{
  "n_layer": 11,
  "d_model": 320,
  "n_experts": 6,
  "experts_per_token": 1,
  "d_expert": 352,
  "d_shared_expert": 0,
  "activation": "reglu",
  "moe_layers": [2, 3, 4, 5, 6, 7, 8, 9, 10],
  "router_score": "softmax",
  "normalize_top_k": false,
  "routed_scale": 1.0,
  "balance_loss": 0.0055,
  "balance_bias": false,
  "router_z_loss": 0.0001,
  "router_noise": 0.3,
  "init_std_router": 0.0301,
  "lr_router": 0.000414,
  "vocab_size": 24165,
  "norm": "layernorm",
  "norm_eps": 1e-06,
  "tie_embeddings": false,
  "optimizer": "soap_variant",
  "lr": 0.00284,
  "beta1": 0.95,
  "beta2": 0.98,
  "grad_clip": 2.0,
  "batch_tokens": 32768,
  "seq_len": 512,
  "train_tokens": 240800000,
  "steps": 7349,
  "dataset": "wikipedia_en"
}
Below are experts of layer 2 (counted from 0) of a mixture-of-experts language model. Rows are named router (the router's row for the expert), gate (a neuron's input weights, with its number), up (a neuron's input weights, with its number), down (a neuron's output weights, with its number) and show model dimensions 160-319. Each number is 200 + 40 x the weight over its row's rms, rounded and kept within 0 to 999.
Before each expert's rows: "comes before" lists some tokens at least twice as common just after its tokens as in all text; "mostly gets" lists some tokens that are sent to it at least half of the time. This comes from a sample of Wikipedia text that the model never trained on. Tokens count by the router's weight.

# expert 0
comes before: "-", "|", "\n", "==", "The", "==="
mostly gets: "\n", "/", " Smith", " co", " Angeles", "ić"
router,213,254,181,219,160,172,215,254,183,151,187,268,194,231,259,243,212,175,211,189,186,206,189,217,185,212,197,218,93,156,243,237,254,183,186,193,223,225,179,238,169,235,155,196,136,156,215,199,113,207,66,188,214,242,179,160,281,220,155,166,146,214,178,204,258,176,133,231,178,248,155,202,213,195,147,215,129,163,222,229,170,227,228,181,193,236,198,138,181,189,186,193,239,183,249,224,182,179,216,263,174,247,223,268,178,217,249,236,227,158,282,193,229,192,162,208,169,253,149,205,227,140,246,288,185,175,171,164,220,186,180,243,258,181,133,199,192,204,173,200,141,188,157,263,186,212,245,184,127,211,110,122,177,194,149,263,165,105,183,207
gate6,226,175,131,167,144,164,196,133,245,203,172,211,203,151,164,200,227,187,195,218,179,236,178,291,198,184,205,265,216,146,132,164,227,186,142,226,223,237,236,217,104,166,246,225,205,175,221,159,231,269,171,147,177,188,242,155,167,240,154,215,259,197,150,136,209,169,164,282,198,152,209,187,237,267,202,232,235,176,243,168,144,174,192,242,231,275,192,189,175,207,182,191,193,152,195,143,136,227,151,199,140,164,161,132,215,173,260,252,234,239,203,165,232,160,195,224,237,211,201,141,144,145,234,203,242,245,255,204,227,208,151,196,221,214,193,186,216,255,221,224,171,207,163,251,164,153,116,120,173,208,176,203,176,184,139,190,180,168,124,188
up6,220,200,196,211,209,249,205,211,246,180,176,243,173,236,211,154,117,190,210,159,194,173,283,186,265,145,194,218,174,220,155,278,193,178,161,212,204,224,228,270,120,212,218,231,212,260,223,185,151,208,205,227,157,174,238,234,215,204,134,200,172,229,163,182,201,228,218,215,252,248,231,181,246,222,137,145,208,244,200,224,162,208,202,192,127,224,183,234,195,241,184,244,147,225,261,226,208,165,153,225,174,209,251,190,233,222,247,97,154,249,161,222,284,191,171,174,191,214,170,201,234,178,185,151,299,229,182,184,222,164,126,184,146,225,189,249,94,232,204,225,231,144,264,241,168,205,252,150,178,100,185,196,214,220,210,194,202,199,141,177
down6,203,204,218,221,138,219,194,227,149,190,214,189,195,177,281,163,270,195,200,187,195,230,234,207,207,236,230,241,187,170,194,178,192,154,158,114,182,247,270,180,207,209,245,145,212,236,235,244,244,177,228,128,300,141,185,199,169,217,176,124,195,287,278,184,218,213,223,249,184,176,229,272,172,210,228,232,197,165,237,172,170,166,304,148,165,236,160,175,219,215,232,214,130,204,237,153,218,186,244,208,290,131,165,157,179,302,270,230,136,178,205,153,236,152,195,81,174,185,165,211,251,180,191,202,193,211,229,168,158,219,153,168,190,143,251,201,222,264,142,201,260,240,184,164,171,208,255,157,183,164,260,117,187,213,271,218,170,169,221,218

# expert 2
comes before: " the", " a", "s", " his", " its", " first"
mostly gets: " of", " in", " at", " from", " the", " during"
router,216,254,223,192,175,148,246,282,186,321,142,156,194,203,237,112,229,222,166,133,213,184,154,238,225,162,209,187,204,128,208,168,174,245,203,257,144,198,184,240,164,165,275,272,195,231,157,190,157,226,164,158,230,221,115,241,252,263,247,180,178,196,188,189,228,153,153,153,242,234,232,197,165,214,205,147,274,238,182,327,227,240,127,207,166,221,187,257,242,177,127,155,175,217,233,329,172,120,222,307,164,231,221,202,170,193,201,236,183,149,258,164,242,175,167,167,133,201,198,174,133,118,234,190,200,187,193,261,192,200,218,153,155,246,199,200,242,168,214,184,139,204,150,160,176,188,197,151,152,213,161,200,228,215,183,239,231,191,158,283
gate6,252,236,228,213,109,201,180,205,161,255,214,309,256,160,222,232,206,174,139,212,223,251,219,127,232,146,231,123,220,113,221,202,202,236,315,157,242,250,231,271,201,241,216,250,197,185,225,206,192,224,211,154,261,159,258,243,219,284,155,203,268,108,267,208,117,161,248,160,246,224,220,226,162,213,155,115,201,162,223,138,206,219,240,215,210,235,182,220,197,224,217,178,224,155,220,219,167,237,197,165,173,187,230,207,213,240,135,234,216,257,220,237,215,93,228,243,210,168,160,172,187,157,259,186,167,170,208,248,158,205,173,198,164,264,183,228,248,129,185,172,259,153,224,209,198,187,293,183,202,165,213,226,221,262,183,168,157,243,186,248
up6,143,158,201,203,220,227,145,194,281,187,221,183,191,150,196,152,180,256,195,137,220,156,140,173,179,205,159,266,245,271,142,158,229,178,242,162,215,210,159,195,152,197,177,176,193,149,195,188,220,221,197,215,210,284,270,266,222,219,215,162,151,249,149,209,229,208,262,153,231,176,289,149,222,202,164,216,202,187,169,271,230,191,239,250,194,130,185,188,210,206,162,234,107,190,182,228,290,200,177,203,158,200,205,243,234,136,234,192,155,176,139,235,159,223,232,203,237,205,157,243,187,212,200,238,215,191,188,223,144,242,243,217,191,214,155,156,162,160,220,222,175,202,153,281,146,206,143,104,223,164,151,127,226,164,136,260,187,137,147,212
down6,157,198,218,226,196,244,267,210,224,212,180,238,240,151,163,238,174,219,180,112,186,190,171,159,189,153,162,175,249,251,187,201,305,265,128,193,222,187,214,226,164,157,160,186,201,190,157,197,276,193,175,182,245,193,215,199,135,152,225,205,149,169,221,189,163,179,233,179,248,188,225,188,242,256,176,184,177,221,239,179,168,218,227,246,132,171,197,154,200,216,165,238,191,135,211,128,246,259,222,252,230,177,181,204,160,239,193,175,174,204,264,136,203,189,174,61,170,247,213,190,172,245,205,237,216,207,223,223,161,273,302,184,182,223,202,212,196,187,192,203,286,203,229,145,213,162,218,179,194,183,226,130,173,172,212,204,188,204,170,230

# expert 3
comes before: "0", "9", "8", "5", "3", "7"
mostly gets: ":", "′", "):", " Sa", " Mac", "°"
router,92,279,194,260,193,220,215,226,219,172,159,182,249,286,210,196,182,209,190,204,150,196,172,275,282,161,227,151,245,261,186,195,261,141,226,225,122,241,285,188,193,243,212,187,179,263,214,150,182,186,194,124,249,190,202,212,147,228,214,228,144,211,271,232,223,188,167,140,144,177,223,201,227,141,181,166,214,190,224,186,224,212,226,210,180,211,216,151,205,193,131,120,225,218,259,207,186,195,160,171,222,205,131,183,203,166,213,212,181,128,220,128,215,214,274,153,211,180,221,176,179,269,220,186,190,234,189,182,295,189,191,229,258,207,169,193,206,218,255,183,224,178,231,258,199,157,143,272,205,158,106,167,160,234,202,214,205,222,225,135
gate6,187,172,185,207,202,220,119,124,148,251,197,195,252,213,136,176,146,280,231,157,171,210,285,204,178,131,223,124,231,223,237,155,228,96,193,229,191,149,183,167,178,156,147,187,232,227,156,271,207,271,263,187,180,170,180,233,228,237,198,249,206,261,262,258,175,224,146,122,227,235,155,191,214,176,216,209,244,249,194,127,198,221,212,294,186,219,227,233,161,168,149,212,164,210,229,226,139,191,219,240,235,193,216,167,237,193,160,158,167,219,185,149,171,265,208,181,234,198,147,242,163,254,135,174,176,205,271,256,228,148,207,203,210,259,229,238,214,148,160,222,207,245,178,180,166,230,282,253,153,169,104,273,218,180,214,236,209,241,151,131
up6,133,227,116,228,122,185,226,157,164,298,159,223,210,120,216,251,268,187,164,199,247,228,212,103,226,197,154,199,186,164,194,125,160,222,244,229,150,175,279,173,179,249,178,219,204,153,256,115,217,213,177,202,192,175,266,229,201,258,134,197,176,193,192,250,210,223,142,250,211,166,167,230,229,232,303,232,169,241,200,199,242,198,247,166,237,143,181,184,231,221,174,203,184,239,170,276,184,187,121,188,214,237,163,250,198,191,236,274,258,213,179,200,203,235,196,194,190,168,220,196,162,138,170,222,247,180,141,250,151,163,226,229,164,161,251,206,134,278,256,166,271,232,167,230,224,246,231,188,164,232,271,169,175,245,197,243,167,243,193,251
down6,236,192,229,259,214,207,206,179,246,197,237,120,130,205,165,216,286,179,256,154,289,191,271,237,282,202,165,168,149,207,195,158,180,246,210,117,97,224,147,135,219,216,192,208,215,173,242,151,224,200,223,199,190,227,164,184,212,188,240,168,150,254,162,219,174,190,288,125,221,169,122,140,203,265,186,206,213,201,180,226,169,165,207,214,181,201,224,236,191,197,242,271,197,244,218,260,217,245,230,129,232,166,141,143,232,181,237,204,178,265,207,152,237,166,260,275,171,163,178,221,194,231,142,197,168,258,200,214,194,238,217,188,271,169,133,201,237,202,160,232,56,223,174,267,206,191,208,193,227,183,146,172,240,144,187,187,181,185,248,214

# expert 5
comes before: " ", ":", "==", " —", " ==", " Total"
mostly gets: "|", " Total", " —;", " album", " number", "History"
router,240,194,177,152,231,213,208,193,205,242,191,203,85,234,163,121,223,199,228,226,128,235,188,210,197,155,229,223,207,189,259,210,182,266,157,175,218,171,275,217,166,228,218,179,298,127,185,216,244,188,173,228,237,295,212,248,273,245,163,206,187,194,219,205,228,200,183,239,186,210,205,108,266,197,168,185,157,231,167,140,115,253,229,203,173,228,261,251,213,162,206,217,83,167,197,165,197,170,217,204,203,202,221,105,227,174,184,143,193,228,249,233,249,217,174,246,261,227,195,195,211,164,222,175,244,241,172,157,256,114,256,244,220,207,175,145,254,165,263,274,187,187,139,209,191,199,246,215,199,219,198,160,162,191,226,226,166,215,143,262
gate6,259,189,124,188,178,224,146,163,120,220,215,147,173,226,207,161,182,163,207,253,140,239,188,174,254,191,130,225,217,195,162,157,128,177,235,205,252,214,190,210,214,234,198,181,184,156,164,173,240,206,231,240,205,253,138,191,225,241,230,181,157,262,203,254,211,251,208,227,240,172,225,188,239,239,229,245,230,191,167,200,235,175,251,158,228,140,185,229,266,155,126,209,217,226,159,160,157,245,211,192,194,171,248,207,202,152,224,183,169,209,187,209,252,189,261,174,186,147,169,140,139,230,161,232,241,192,183,193,207,196,115,171,171,154,254,148,201,148,215,232,196,212,201,218,285,217,220,226,122,200,121,262,149,192,151,210,198,230,226,156
up6,220,200,264,155,243,126,211,224,297,154,228,226,212,220,189,294,226,219,196,184,194,237,199,214,130,232,256,223,181,189,223,183,246,215,144,207,238,247,253,192,229,203,213,224,169,245,229,241,152,149,215,133,179,278,191,121,133,156,189,191,251,230,160,143,184,111,248,201,201,218,210,192,187,250,152,136,108,198,190,247,178,224,165,156,223,262,210,166,155,229,264,182,198,187,174,174,245,244,257,153,224,209,201,197,194,219,205,259,164,155,235,215,234,187,246,277,267,241,235,200,245,253,236,205,198,162,273,214,235,206,148,154,227,190,221,236,196,174,293,231,171,170,201,156,147,159,155,191,172,168,158,262,215,211,183,258,225,166,125,236
down6,235,179,184,229,211,174,159,276,229,227,112,303,222,210,289,137,218,240,124,189,215,219,220,249,190,175,193,144,201,247,239,216,253,265,151,215,229,242,226,145,200,197,203,171,169,183,164,146,194,222,134,140,209,195,281,200,188,203,211,269,176,244,181,221,214,234,168,219,237,237,194,200,153,209,185,198,150,202,260,173,257,272,231,218,206,266,198,247,147,197,216,206,242,264,268,158,231,248,219,200,198,189,109,196,278,231,192,266,243,228,227,215,228,159,232,227,196,218,204,253,234,171,152,66,152,193,199,125,192,178,175,148,161,154,195,150,154,228,206,259,198,118,264,151,182,180,179,252,181,211,176,226,164,197,126,180,264,124,206,192